From a checkpoint of a small mixture-of-experts model trained on Wikipedia: 84.2M parameters, 365M tokens.
Below are experts of layer 7 (counted from 0) of a mixture-of-experts language model. Rows are named router (the router's row for the expert), gate (a neuron's input weights, with its number), up (a neuron's input weights, with its number) and show model dimensions 0-255. Each number is 128 + 32 x the weight over its row's rms, rounded and kept within 0 to 255.
After each expert's rows: "mostly gets" lists some tokens that are sent to it at least half of the time. This comes from a sample of Wikipedia text that the model never trained on.

# expert 122
router [ 99 166  81 116 111  75 160 121  90 124 183 123 160 188  80 107 141  92 116 188 131 137 148 132 128  99 137 112 133  70 109 169 124 111 107 131 100 165 119 102 198 169 137  97 104  98 180  53 153  99 209 146 146 126 162 142  99 131 119 138 139 143 113 100 191 141 150 142 130  67 131 133 172 116 178  77  91 137 148 173  96 148 164 129  78 115 185  97 124 139  87 130 108 163 135  96 133 133 145  62 124 187 130 146 151 151 151  68 159 116 211 101 100 122 113 117 125 115 156 155 125 136  72  98 136  99 128 111 128 104 130 136 141 124 168 194 120 150 101 144 115  81 159 102 117 125 118 132 131 115 143 202  95 132 114 137  84 145  95 138  97  77 110  68 137 174  97 139  80  99 116 120 150 144  94 136 154 118 106 167 199 138 130  75  63 122 117 105 148 102 111 160  79 119 126  62 106 145 132 120 103 146 177 130 191 105 155 157 147 204 147 132 140 136 131 117 157 144 150 158 123 139 104 147 166  86 228 156 115 101 193  83  81 125 145 206 154  96 171 139 181 115 124 156  72 145 178 105 111 145 101 154 124 138 146 153]
gate0 [130 139 137 169 143 140 145 142 123 131 105 139  70 118  93 146 183 132 170 141  11 138 138 125 132  93 187 136  79 165  96  52  94 110 122  97 111 159  74 160 106 167 150 144 135 133 125 119 172 180  68 144 145 177 136 102  83  81 154  90  76 139 133 184  85  80 146 123 145 111 136 184 116  84 143 168  93  98 115 132  68 159  83 112 107  73 101 107 148 114 111 132 160 129 121 127 100 121 105 139  71 115 136 104 175  99 177 114 138 160 133 113 135 139 211 101 187  86 132 108 143 115  99 124 183  96 122 127 120 167 116  97 139 166 162 156  33 107 128 155 117 132 114 221 111 128 111 119 158 155 110 175 120 120 179 106 114 134 165 121 122 155 130 144  50 139 128  90 120 114 136 159 160 141 100 117 130 133 105 144  99  78 132 191 100 173 103 114 174 101 128  97 200  88 158  97 178  94 134  95  97 168 100  99 178 121 155  97 105 125 151 167 157 156 104 148 108 127 194 100 140  90 114 171 138 166 128 139 103 141 128 120 125 107 123 149 107 132 176 173 156 126 152 129 202 111 109 171  76  95 182 131 141 133  86 140]
up0 [174 134 136 124 159 128 119 143  68 115 164 178 145 121 191 130 165 108 146 139 180 111 100 106 141 143 164  87 164 148  90 101 144  71 143 159 123 132 132 119 120  49 174 125 165 185 115 139  64 151 124  73 113 129 159 110 115 144 129 117 119 145  92 127 102  92 121 100 130  87 165 121 123 105 137  89 127 169 118 125 145 134 192 145  87  50 132 121 158 134 108 191 129 162 165 149  44  94 124 126  79 152 205 152  74 156 148 145 100 105 116 112 126  92 118 124  84 179 127 120 110 105 110  69 131 135 128 125 150  91 131 139 130  61  96 149  89 108 179  56 116 204 186 118 129 126 132  88 160 115 178 155 181 134  99 145 173 136 172 204 195 160  87 159  98 151 122 152 132 131 109 129 188 169 196 102 135  94 131 135 132 186 131 158 128  87 123 139  83 139  91 121 134 142 168 146 105 158  94 100 145 148 123 133 133 173 104 143 172  98 118 120 156 116 133 112 167 138 112 120 104 151 138 181  95 138 119 164  99 162  90  96 152 163 113 142 114  90 120 210  82 105 123 124 143 130 147  80  71 197 191 163  78 137 157 151]
mostly gets: "was ", "were ", "been ", "have ", "has ", "being "

# expert 47
router [115 156  99  89 115  85 119 153  99 107 188  75 147 131  85 124 109  29  83 124 142  91 152 213 128 106 192  75 132  96 101 109 139 181 101 126 128 174  71 104 181 191 140  85  98 110 151 119 156 111 129 123 143 113 108 125 142  88 139 137 178 149 128  67 168  82 157 130 206  69 120 184 104 126 139 105 114 113 124 141 101 153 107 104 111 182 137 126 128 132 117 149 204 168 114 140 120 104 138 104  84 140 136 139  90 103 148 122 142  72 228 104  92 131 123 142 182 225 103 153 122 128 102 116 162 145 180  97 160 102 129 103 110 179 168 195 123 140 109 117 128 136 183 133 139 129 138 112 108 109 151 169 112 140 120 144 125 179 101 134 146  71  90 122 200 126  93 155  90  89  96  79 129 190 131 135 178 109 129 170 119 130 184 131 113 122 152 157 136 135  93 159 122 121 121 108 116 112 157 110 144 137 151 132 139 115 162 165 144 113 194  93 105  77 121  62  95 138 174 147 121 149  91 100 140 102 120 158 154 143 144 152 133  95  96 161 149  84 148 117 122  98  88 188  94 153 146 156 124 105 102 156  85  96 176 168]
gate0 [119 164 159 142 150  67 121 194 122 114 162 119 177 137  84 157 131 110 107 142 110 134 145 133 140 132  89 139 155 130 115  69 123  99 112  91 131 100 167 206 154 135 219 145 121 126 121 179 144 148 122 170 152  69 176 128  56 169 150 170 189 199 110  26  96 149 125 159 111 136 139 106 156 184 102 145 101 117  86  99 182 118 116 171  94  67 198 163 157 127 137 147 110 125 128 151  87 153 136  96 135 152 103 153 207 134 169  90 127 119 143 120 137 110  91  71 127 130 168 145  79 146  98 153 125 125 160  41 174 165 132 126 128 101 141 117 126 106 194 128 183 113 159  90 107 123  94 140  52 115 100 105 126 118  79 117 139 114 137 131 167 140 117 119 132 166 161 110 119 100 106 113  96 172 104  97  55 119 169 152 127 157 102 132 128  95  61 122  82  99 154 158 144 109 107  92  91 151 167 149 112 144 105 119 115 119 103 159  87 144 148 115 124 186 111 142 137 113 140 139 159  55 103 142  99 147 202  95 177 125  91 177 186 149 137 136 122  77 118 142 127 126 112 148 111 166 123 148  85 147  81 151 106 143 156 151]
up0 [ 92 179 157 180 151 152 124  81 187 129 103 172 135 114 140 137 118 115 163 179 146 114 126 137  62 171 117  94 133 131 130 180 144  89 141 121 107 135 123  98 103 164 134 104  81 148 127 180  87 128 123 178  86  90 126 117 147 174 159 107 108 148  98  94 120 104 142 113 153 130 120 155 160 130 143 116 119 100 110  49 102 122 122 118 106 108 149  46 102 168 193 194  88 114 184 149  78 137 135  86 148 109  85 119 120  78 148 151 124 178 102 108 181 215 147 132 102 125 139 117 138 129 109 133 138 125  90  88  68  79 176 150 138 155 138 104  92 125 102  96 143 121 192  94 112 110 129 141  67 125  97 154 130 146  94 159 147  61  79 153 176 119  72  94 215  81 163 118 135 129 136 136 155 112 151 171 121  89 108  63 141 126  60 162  75  92 112  98 133 146 124 121 153 120 205 140  56 163 141 130 126  98 122 120 128 123 195 130 146 134 121 120  74 137 146 126 143 146 146 137 157  69  75 112  71 135 156 100 172  82 156 155 138 120  75 145 109 117 113 139  80  77 193 137  85 104 131 162 126 109 195 150 141 134 141 108]
mostly gets: "children", "women", "poet", "vocals", "fle", "player"

# expert 88
router [140 105  73 111 124 109 107 117  54 104 171 139 142 160 111  36 107  93 130 149  93 108 189 131 188 103 109 132 149 101 112 150 130 138 108 166 120  95  83  79 111 143  82  62 115 126 158 100 137  86 143 159 132 165 119 108  54 115  87 113 148 126 109  90  99  97  96  98 169 114  87 142 147 167 164 108  96  90 100 157 122 142 119 111 108 129 160  73 123 130  92 187 140 149  78 156 133 132 149 106 103 158 151 130 103 139 136  91 163 109 174  74 105 110 125 150 118 166 109 129 111 102  86 110 198 164 169  43 133  80 145 116 118 146 102 147 140 168 126 158 122 102 158 139 113  96 123 108 150 140 126 166  96 196 128 154  83 103 128  97 157  96 158  78 125 119 158 150 160  61 103 146 180 143 155  88  93 123 127 177 148 169 173 117 128 134  89 107  83  94 166 181  89 120 113  99  93 103 158 114  92 120 165 148 135 102 132 142 136 158 174 135  90  98 111 134 168 133 145 197 120 147 175 120 168  93 147 186 129  77 185 110 137 101 136 124 191 137 117 105 144  71 155 219 121 206 133 104 145  52 112 155 105 179 156 149]
gate0 [210 111 146 106 111 128  89  90 175 109 131 174 150 131 145  85 137 102 137 126 124  81 223 129 149 115 130 121 170  88 126  46  77 148  87 170 155 173 156 130 142  97 120 114 113 199 161 117 105 114 117 126 115 126 114  79 142 142 114 180 148 107 109 136 169  84 113 185 136 109 144 162 127 145 153 106 142  75 131 129 137 120  92 159 138 132 118 113 165 141  84 124  95  77 210 115 161 168  84 185 138 118 130 112 112  93  76 148 189 133 156 131 204 146 146  90 185 101 110 117  85 145 112  91 133 155 134 138  87  80 147 116 131 100 165 130  81 181 186 101 180 160 138  77  95 115 158 212 150 165 126 144 107 112 111 109 196 106 180 128 171 159 100 125 144 114 129  49 142 100  76  87 134  86 145 135  98 145 122 120 154 151 167 153  84  69 116 122  88 109 145 117 148 129 158 153 116 100 116 138 148  50 109 153 129 121 110 106  99 192 148 182  94 119 202 131 154 171 145 134  64 102 130 118  95 114 149 123 102 125 143  74 124 146 107 166 121 136 131 133 171 127 123 118 154 180 196 152 121 124 121 167 167 130 128 162]
up0 [125 116  89 133 137 152 174 153 113 135  95 135 102 153 150 210 170 128 134 125 139 112 103  51  96 193  76 128 113 143 107  92 185  91  96 154  74 123 164  74 164 159  80 141 153 133 182 129 131 107 106 102 133 137 120  63 146 130 111 104  90 189 174 192 135  99  68 101 101 177 131  88 162 154 111 101 172  93 153 125 138 171 124 145 155 135 170  81 121 163 177 140 101 110 122 146 121 140 152 139 105 146 131 107  60  88 145 119 153  80 136 152 152  85 101 123  87 143 100  87 175 124  75  89 153  98 152 104 204 130 163 175 119 103 145 140 132 130 129  66  94 122 129 149 130  92  30 163  78 103 119 155 151 113 155 141 127 139 137 148 128 108 119  99 131 145 115 113 129  63 122 101 162 117 147 111 138  84 131  77  99  75 135 121 152 109  93 112 129  89  92 130 117 137 140 192 112 135  90  68 125 197 151 188 121 170 140 138 105  94 114 123 138  68 197 141  85 132 119  52  85 160 175 133 129 121 119 129 139 113 136 151 148 136 105 198 146 123  66 145  91 124  95 131 162  78  66 135 125 150 166  84 128 129 190 134]
mostly gets: "ona", "ville", "Angeles", "Wisconsin", "Michigan", "Puerto "

# expert 127
router [126 171  29  94 165 115 144 123 118 110 153 104 172 180 135 114 120 106 100 152 154 121 155 139 164 128 128 131 210 125  98 195 121 148 108 155  94 122  95 119 166 158 116 111  90  75 140  91 118 116 196 142 159 111 101 110 148  97  88 110 179 146 115  32 179 125 119 138 135  73 104 171 188 104 179  76 105 105 119 177 148 134 148  64  97 184 130  89 132 134  77 160 185 161 104  71 153 119 183 107 107 208 108 150 135 162 120 121 187 129 188  65  99  98 120 153 119 141 118 107  92 132 122 147 153 153 148 121 184 111 138 154 122 166 141 156 138 153 102 147 109  82 148 134 115 133 102 143 125 145 126 147 158 156  99 125 119 155  51 107  95 104 146 111 148 125 156 172 107  89 148 128 170 118  98 184 158 114 114 109 164 134 126 113 129  76 138 129 106 107 142 210  57 104  94 106 105 141 142  68 115 176 209 130 135 100 127 159 167 155 129 134  97 113 132 138 161 164 153 143 140 193 120 111 169 118 131 145 121 162 165 110 138 174 142 185 152 125 160 143 144 160 111 188 113 138 197  99 146  91 151 153 140 177 139 153]
gate0 [138 132  88 137 103 112 177 161 166 130 159 119  54 111 174 127 136  77 163 155 116 127 183 114 139 138 196  97  88 111 103 157 142 111 157 149  86 135 110 157 120 102 143 109  96 149 106 124 163  82 126 176 176 106 125 141 145 154 150  95  36   9  85 125  61  96 152 157 143 107  95 200 109 150 110 143 137 177 147 136 131 143 116 124 134 104 179 104  88 105  89 144  78 165  79 116 139  84 119 122 132 129 107 182 110 117 112 167 125 151 139 136 127 121  62 179 110 114  84  38 142 152 142 165 130 157  76 158 118 112  75 137 109 113 103 150 145  98 114 119 138 171 121  73 107 137 126 145  96 118 128 120 126 192 159 145 133  76 120 176 105 157 113 112 110 109 141 123  91 113 124 125 159 169 135 143 156 117 116 177  83 163 109 142 143 142 133 151 136 232 104 179 157 159 152 129 210 125 135 139 105 162 177 113 118 151 105 146 149  97 159 147  85 128 143  65 117 103 120 114 190 127 170 162  70  90 113  97 145 117 118 166 139  60 125 153  90 142 190 197 119 100  93  84 135 124 167 151 148 122 139 148 119  88 115  92]
up0 [155  83 135 146  84 126 145 121 149 117 181 109  90 153  91  92 142 197  60 108 113 106 154 100 155 117 171 181 156 150 108 200 134 135 131 118 102 111  67 218 110  78 142  92 140 155 114 164 182 104 119 161 129 179 147 121 157 120 148 129 162 112  94 101  77 116 165 105 115 112 117  80 158 162 130 214  30 112  96 195 137 155  95 226  93 128 111 127 133 118 118 167 122 162 166 118 112 108 165 127 107  87 175 143 100 136 168 137 129 161 117 115 118 143 172 153 109  79 142 103 120 168 117 140 106 152 130 179 110 160 107 137 142  69 153 107 150 140 163 100 133 121 145  75 174 128 126 103 143 103  73 117 117 171 184 173 149 112 101  78 164 137 101 151 171 174 166 111 102 183  92 165 105 187 200 127 172 124 100 173 113 137 103  98 103 162 130 125 178 123 137 112 140 123  80 123 100 160 111 135 142 102  89 106 160  87 131 107 171  96  78 150 121 133  79 116 104 116 167 178 146 158 100 176 133 102  87 122 106 138 186 128 138  99 159 146 139 101 116 132 104 143 170 145 129 102 114 119 175  61 136 185 170 116 132 106]
mostly gets: "called ", "named ", "became ", "considered ", "become ", "As "

# expert 113
router [104 112 125 116 119 108 136 141  86  97 191 118 172 178 122  62 156 113 119 171 128 128 170  99 141 121 165 101 127  84  48 167 107 140 129  83 100 114 139 119 153 147  81  98 111 106 162  92 127 129 138 136 144 117 122  91 156  97 117  72 156 150 107  88 161 128 127 128 148  95 111 136 138 101 150 101  83  89  88 181  88 162 108  89 106 131 158 130 132 128 124 169 124 163 144  99 121 109 134 129  72 157 123 126 150 111 136 104 165  87 138  92 108 106  65 181 138 148  74 185 107  71 101  87 163 126 151 114 138  72 178 148 100 172 121 143 143 163 150 159  75  87 141  69 145 100 135 124 206  80 196 157 137 146  81 122 108 210 108  98  71 115 165 103 152  99  89 167  97  84 103 117 178 150 103 118 122 107  97 173 114 153 156 121  39 101 104 113 100 101 186 155  89  32 141  95 134  65 130 164  95 159 108 154 131  96 156 139 133 143 172  92 131  80 149 116 146 175 125 174 163 129 109 154 142 115 184 200 150  93 194 156 136 145 153 125 138 107 164 168 151  97 156 146  92 161 167 145 126 109 118 111 110 171 111 156]
gate0 [109 126 144  72 142  86 100 115  86  98 141  98  65 141  64  86 187 174 123 138 162 155 174 123 144 162 186 151  97  85  96 122 139 114 153 110 159 107 107 130 133 110 135 119 136 124 144 163 180 180  97 174 184 120  84 185  74 147 126 153 108 117 121  81 119 112  67 181 109  87  98  74 140 103 169 138  85 125 107 140 110 176 127 123 182 130 100 153 138 187 112 150 174 134 173 151 124 180 110 135 160 114  49 104 112  95 104 114 152 142 116 108 149  63 139 142 139 141 115 144  86 107 144 121  86 123 193 160 113 117 110 128 144 161 152 127 118 187 144 159 147 113 142 147 199  89  84 126 139 152 152 131 105  88 108 154 143  87 113 142 131 101 123  52 137  71 101  42  41 131  94 100 132 138  94 153 117 133 107 137  84 126 114 120 127 117 128 108  71  98 154 154 107 107  90 105 137 107 137 136 145  92 158 129 118 106 139 183 141 110 189 148 150  99 123 154 138 161 205 111 148 159 144 178 100 180 142 148 176  64 190 160  71 151 183 164 145 138 111 182 108 121  98 183 141 129 115  97 131 188  94 133 156 169 111 144]
up0 [113 170 110 146  80  98 143  99 165 123 112 102 112 125  92 135  60 158  71  79 166 161 125 164  91 120 165 194 159 134 161 151 164  44 153 110 118 135 131  84 159 208 175 137 109  73 184  98 102 134 152 214 147 144 127 109 130 120 198 118 105 127  99 127  93 166 112  66  95 100 132 148 103 155 150 132 147  94 125 219 134  61  63 180 127  89 104 121  71 114 115  73 154 196  70 117 116 153 172 157  85  95 132 143 130 165 174 168  78 172 131 162 135 157 161 124 110  94  91 121 129 147 118 146 100 120 121 125 166 156 141 108 138 126  96 106  95 112 163 117 114 152 123  89 117  97 152 131 158  72 108 167 138 162 150 114 124 154  78 126 108 146 145 133 136 143 149 124 118 156 133 141 136 138 105 109 205 167  87  74 188 118 131 132 126 129 121 161 143 110  81 124 130 123 174 179 122 177 178 109 173 186 133 143 154 102 183  97 126 170  48 156  79 135  81 122 138 119 137 107 132  92 108 109 131 141 137  83 124  99 130 123 136 125 146 187 143 122  62 106 128 106 109  88  66  97 146 145 141  96  72 110 138 132 144 148]
mostly gets: "nd ", "rd ", "Second ", "Third ", "th ", "Supreme "

# expert 86
router [109 159 100  96 125 126 115 124  95 111 179 106 158 133 140  88  92  91 117 168 111  99 199 208 182 140 175 125 142 150  84 159 107 159 115 129 104 183  76  89 133 156 104  88 142 108 160 116 160  60 171 113 157 112 129 118 122 103  75  93 142 147 103  95 143  67 149 150 177 109  82 163 114 114 129  69  84  99 127 201 133 148 144 121 103 161 117  89 146 147  91 192 159 122  96 135 193 151 146 138  76 142 106 110 111 126 166 128 147 103 153 135  87 118  78 153 206 190 106 103 107 136 114  74 147 122 194  74 170 137 120 120 115 189 148 168 157 106 121 133 127 105 177  95 163 113  91 118 142 103 182 175 124 207 134 182 151 145 113 111 139 116 126 123 134 164 147 147 149 122  84  93 144 167 132  97 162 131 106 153 142 156 224 142 122 119 129 140  58  80 137 130 125  83 146 116  90 115 151 116 133 154 113 167 114 121 123 159 120 145 160  81  79  53 176  63  99 123 154 182  81 139 129 107 146 117 128 154 162 100 149 120 121 127 100 115 141  67 113 157 140 131 147 124 133 218 165 105 143 160 107 152 103 121 180 123]
gate0 [127 195 115 140 190 109 105 138 103  93 120  73 140 166  96 116 152  98 124 123 112 133 119 136 176 127 220  84 145  90  97 150 137 149 172 156 155 105 157 174  97 179  70 156 140 144 130 102 100 117 175 145 187 133 141  96 177 136 152  61 139  95 165 191 116 154  92 113 157 135 104 131 150  87 102 115  63 190  90  95 177 165 141 126 105  86 133 164 164 159 154 121 146  74 167 149  96 178 150  86 115 100 120 104 143 130  90 161  64 114  69 159  96 159 124  95 106  76 170 139  81 114 145 185 167 142 179 121  93 187 125 162 136 132 123 124 129 108 108 127 104 120  59 158 148 151  56 158 104 114 160  97 104 154 156 119 127  91 110 144 146  94 144 101 121 113 101  93 172 127  63 176 147 152  78 144 140  75 170 144  86 104 163 205 147  99 118  65 106  60 110 159 176 133 154 139  99 128 159 117 149 116 122 133 147 155 153 138 130 116 157 144 184  91 114 163  77 145  80  97  91  89 156 117 140  75 137 147 140  91 118 148  85 111  91 101 126 141 104 112 155 117 139  96 126 149 124 172 142 109 115 125 188 168 112 174]
up0 [158 130 135  72 121 115 150 116 169 140 153 191 141 105 158 142 132  83 202 165 132 111  41 163 100 146 165  71 127 128 120  90 116 187 141 100 167 105 127 105 130 171 135 125 156 157 141  92 143 187 154 137 187  74  86  78 107 118 176  83  87 144 158 152 125 170 163 153 161 106 191 101  89 112 112 129 112 126 153 155  85 210  38  55 123 129 179 104  89 141 184 147 172 120 122 111 154 176 108 114 145  91 170 166 107 165 221 136 203 164  87  89 142  94 181 153 132 124 119 116 132 149 130 130 165  78 135 120  74  93 119 122 148 131 169 119 144 136 133  85 116 126 128 140 134 143 114 151 134 158 170 128 142  99 136 134 139 109 126 108 153 127 131  80 162 104  95  88 140 109 169 150 170 161 142 111 165 149 122 127 130 190 137 155 126 103 106 151 119  91  93  99 126  91 112 100 160  59  95 178 141  90 117 175  90 130 112 133 130 116  49 114 121 167 103 110 153 153 143  87 133 136 144 157 113 131 114  63 127 100 110 130 169  95 187 114 161 178 131 121 133 133 167 129 136  85 142  55  88  88 101 156 171 143 130  93]
mostly gets: "ville", "ona", "ria", "ina", "o", "ze"

# expert 100
router [ 93 136  88 131 122 119 127 140 120  94 157 131 133 205 110  97  94 112 116 169 145 111 164 134 138  40 168  93 160 112 112 199  87 112  95 129 102 129 110  90 177 169 137 102 126  70 157 109 142 129 185 149 139 127 142 120 123 127 113 136 163 151 133  81 146 143 108  84 156  86 135 104 177 127 203  79 104  86 168 132 113 122 171 135  91 147 157  86 143 194 102 125 107 138 111 125 168  87 162  78 118 202 171 137 144 190 134  63 138 149 163 101  79 104 116 131 134 134 148 122  97 100  53 134 132 154 138 106 161 111 133 128 111 131  97 198 110 119 142 155 113 119 145 100 140  74 137 123 150 114 143 169 100 131 115 137 100 157 115 108 120  72 149  69 145 173 120 200  90 130 110  95 158 117  81 128 135 124 128 159 205 144 159  91  85  90 107 110 133  95 108 119  57 115 115  83 101  93 149 134 125 157 168 140 188 121 145 129 164 174 147 126 116 144 173  98 134 165 167 180 142 116 130 112 158  65 219 136 149 100 187  86 116 161 154 177 179  57 140 126 185 125 106 164 120 157 201 105 110 132 102 171 112 157 154 119]
gate0 [133  57 145 159 123 127 173  88 165 233 130 150 130 104  81 149 141 160  76 255 161 126 153 175 125 162  87  72 138 128 116 144 130 103 138 152  93 124 156 121 106 117 124 116 140 178  68 169 116 117 170 123  95 145 108  91 135 120 119 145 122 174 160 159  82 105 127 150 126 113  98 196  77 111 163 140  98 108  69 141  94 110 129 127 127 170 130 149 164 136 138 100 106 117 128 130 160 134 108  99 142 138 185 130  74 166 109 119 109  12 163 143 108 128 115  93 185 128 158 118 139  99 129 166  75 116 133  93 129 111 110 146 126 124 157 105 127 149 156 148 132 128 123 164 144 128 158 136 172 152 106 132 135 173 134 137  80 165 131 155 151 118  89 182 137  37  86 111 148  77  78 131 112 142 162  86  80 109 120 101  95 163 125 157 152 131  53  92 146  78  92  85 193 169 113 115 144 153 139 188  91 163 108 131 143 190 128 101 119 102 128  92 127 113  33 120 103 140  86 102 100 125 140 186 120 127  92 126  53 146 140 136 102 160 148 133 139 128 150 136  72 116 145 129 105 116 123  84 119 158 105 132 148 130 185 112]
up0 [124 110 118  97  87 190  46 178 104 165 160  48  85 112 147 144  96 162 109 139 142 160 142 156 139  99 166 135 133 144  94 160 156 144  96 205  70 133 134 161 146  88 141 105 113 126  96 132 125 113 178 145 167 137 113 192 152 140 113 128 130 143 145 121 138 178 117 162 120 138 119  53  73 107 122  65 129  96 168  73  83  86 155 174 110 129 117 170 172 124 129 113 151 157 152 187 148 114  99 135  39 115 121 127 147  96  80 144  91 138 116 101  88 114  90 137  64 126 136 167 112 187 110 133 124 139  86 184 126 160 140 119 106 106 101 123 147  86 139  91 178  96 159 105 107 129 136 117 102 173 127  97 115 165  94  89 156 113 139 131 158  63 101 146 133 203 168  56 158 134 175 140  98  67  95 104 146 149  67 123 166 133 182  84 114 129 115 104 132 115 188 154  80 112 169 144 150 122  96 152 159 112 158  83 117 127 105 142 115 147 114 176 112 184 149 109 108 155  92 163 106 180 135 129 127 150 155 105 135  94 121 156 182 128 105 178  82 119 106 119 205 110 142 155 147 130 125 108 162 148  93 198 141  81  88 155]
mostly gets: "would ", "not ", "may ", "could ", "often ", "will "

# expert 69
router [104 141  81 110 124 124 154 175 163 151 180  68 128 209 131 110 106  58 116 155 170 107 135 155 143 128  93  85 163 116 135 100 148 188  75 146 110 177  96  80 123 112 153 128  91 129 134 112 125  90  97 106 121 122 154 130 128 115  83  80 178 140 110  81 136  48 149 128 155 116  94 166 191 116 131 108 100 114  99 131 122 186 132 109 133 182 197 119 148 185 158 173 105 145 123 142 146 112 157 122 119 127 143 175 148 166 118 106 135 100 131 104  91 134  95 161 146 138 159 200  62  69 111 121 165 106 186 114 136 124 137 117  67 158 115 200 151 119  62 137 120 134 195 111 193 114 112 124 103 132 144 174 115 171 126 192 125 135  96 111  76  89 143  98 172 193 158 152 144 122  99 127 146 135 113 139 151  57 120 111 134 159 161  93 138 107 118 142  84 121 115 149 106  87 107 117 122 155 163 143  98 136 117 158 184 100 180 138 174 134 168 100 100 100 120 145 147 169 118 152 128 114 116 113 175 113 168 111 146  98 149 112  80 159 180 130 204 109 158  65 151 139 112 138  96 142 200  99 147 133  56 188 179 115 116 123]
gate0 [ 82 148 140 163 116  84 102 121 108 156 120 125 169 156 127 129  89  76 211 107 142 136 123 162 141 118 178 148  88 116 127 101  65 117 101 154 135 129  88  81 151 143 148  80 115 167 132  87  83 123  94 205 156 124 191 121 158 132 118 132 142  88  89 114 151 107 166 114 162 142 133  89 130  92  93 139 137 148 170 118 112 179 200 118 196 156 109 175  97  48 122  66 147 123 138 145  87 167  74 188  76 138 151 150  96 100 137 179 169 129 133 193  70 134 119 118 126 135 101 171 105  96 170 166 159 178 103 132 111 154  81 117 173 131 121 182 121  91 131 154 150 133 151 113 100  83 112 164  57 176 161 138  95 162 130 150 136 188 138 142 125  94 186 146 154 143 135 113 129 153 139 109 136 140 143 135 120 115 111 112 123 172 167 116 144 146 157 114 110 109 119 124 127 122 160 102  46 102 124 126 123  98 143  77 157 125 148  48 155 111  93 108 148 196 174 121  91 115 160 103 123 169 149 140 108 135 190  79 179 141 123 185  97 134 169 119 175  55 105 104 178  96 142 137 128 141  92  82 115 149  76 129 104 175 175 132]
up0 [132 134 189 144  69  73 144 222 112 102 112 163  59  79 186 115 172 159 125 137 121 148 159 107 136 104 158 131  73  95 151 113  97 151  99  98  99 140 181 150 110 181 142 186 121  96 178  88 167  77 115 192 104 101 101 130 144  67 114 229 138 142 102 135 139 121 128 135 146 145  68 135 147 103 116 171 185 147 155 169 151  76 152 130  68 123 158 167  91 117 131 148 115 120 154 124 166 129  75 142 190 125 125  88  94  82 124 145 132 108  75 121  84 132 119  97 101 191 123 165  89 119  85 130 148 160 117  80 147  84  92  99 103 154 101  95 131  82 120 114 103 123 134 159 144 120 100 128 110 108 170 130 131 143 146 109 172 135  97  64 120 108  88 154 156 140 100  68 138 150 118  98  86 135 109 138 158 102 107 175 152  94 165 181 193  83 135 109 192 144 125 143  70 140 147 120 139 155  66 131 102 120  83 148 128 110 147 116 107 147 135 106 157  99 110 137 141 126 106 180 119  95  72 113 128  90 129 120  90 100 133 143 147 107 119 110  95 131  69 154  50 140 169 117 196  98 176 130 151 191 143 162 102 124 143 113]
mostly gets: "Ex", "ex", "cont", "Gl", "sup", "circ"

# expert 78
router [108 144 108  95  85  97 120 142 184 129 165  88 156 169  85 116 103  41  46 126 187 120 153 182 170  71 161 111 161 118  89 129 121 157 104  77 130 178 119 129 139 125 163  74  87 125 122 127 204 118 119 100 141 148 107 114 120 103  74 124 159 126 173  63 128 108 143  97 133  71 118 151 124 116 129  59  92  77 118 103 134 184 156 153 135 163 208 153 128 170 137 109 159 168  99  91 124 121 162  82  97 124 163 123 122 149 152  56 102 143 138  83  73 121  83 143 122 148 156 169  73 124 142 116 129 162 159  95 118 150 158 113 110 110 144 139  93 128 122 124  98 102 164 106 155 114 123 116 143  96  94 146  84 144 144 182 117 187  76 137  98 113 131  96 209 184  93 160 130  96 100  98 166 169 109 132 100  84  99 127 181 122 122 118 106 100 140 140 108  88 122 107  85 152 134  97  92  94 151  71  99 151 115 165 139  48 170 122 153 156 136 110 112  74 136 100 100 169 157 125 124 108  86 130 153 102 153 124 150 136 170 129 143 120 167 140 171 108 144  87 138 105  78 194  53 153 159  86 193  85 138 121 144 121 134 125]
gate0 [115 112 120 149 125 136 129 122 142 107  97 124 164 131  93 132 125 127 154 151  91 143 157 200 121 133  74  83 174 101 157  87 176  86 123 136  87 142 173 142 143 159 184 111  99 131 127 162  98  90 150  73 153 120 123 115 171  91  37  95 168 125 103 135 160 165 130 137 189  63 171 144 124 113 132 129 137 128 100 157  24 125 120 178 108 104  89 148 166 153 146 102  72 136 108 147 120 147 158  93 132  83 121 100 166 129 127  80 114 118 217 150 137 167 164 171 118 156  86 112  87 115 120 101  97 135 143 147 169 110 126 123 100 100  82  61 202 170 128 145 114 148  96 204 176 127 169 117 129 134 112 121 116  91  68 103 183  99 167  44 101 118 154 120  89 148 135 111 123 119  96 124  94 161  98  79  73 113 126 139 123 168 178 165 152 121 118  96  98 148 110 152  96 102 134 125 138 133 130 152 199 122 179 173  77 157 113 133 138 104 188 146  68  95  94 116 156 126 177 136 119 135  86 165 113 124 159 139  43 172 141 145  97  84 119 133 112 117  98 120 144 157  86 156 142 151 160 171  64 118 138  80 135 119 148 118]
up0 [123 141 129  99 175 149 125 105  95 146 183 107 124 174  87 100 113 143 170 143 160 153  75 147 100 163 139 134 104 180 179 102 155 135 160  63 140 142  96  68 193  75 134 111 134 145 126 129 103 149 119 118  19  96 192  93  51 119 139 122 114 138 146 152 186 141 149 131  85 133 149 167 138 151 160  88 121 147 106 143 132 111  95 167 117 150 136  89 147 137  94  72 114 130 135 103  81 130 135 109 123 118 150 147 129 125 163 118 167 140 120 176 117 152 123 118 240  74 132 102 139 105  85 139  54 108 132  99  90 115 136 125 130   0 136 110 159 137 165 154 180 172 139 116 122 161 178 118 151 126 169  79 175 143 140  92 131 105 125  81  81 154 142  88 129 158 154  71 128 177 168 116  96  89  68 100 129 124 118 122 145 134 174 107 144 132 145  79  75  98 123 148 141 108  98  83 124 121 113  93 135 158 131 101 102 145 125 145  89 161 140 145 109 149 165 158  47 123 133 138 101 129 125 157 106 149  81 140 129 151  99  76 145 167 125 149 129 164 123  88 116 152 153 111 174 165 118 104  91 115 153 155 197 165 169 167]
mostly gets: "sup", "consider", "signific", "concent", "institu", "consist"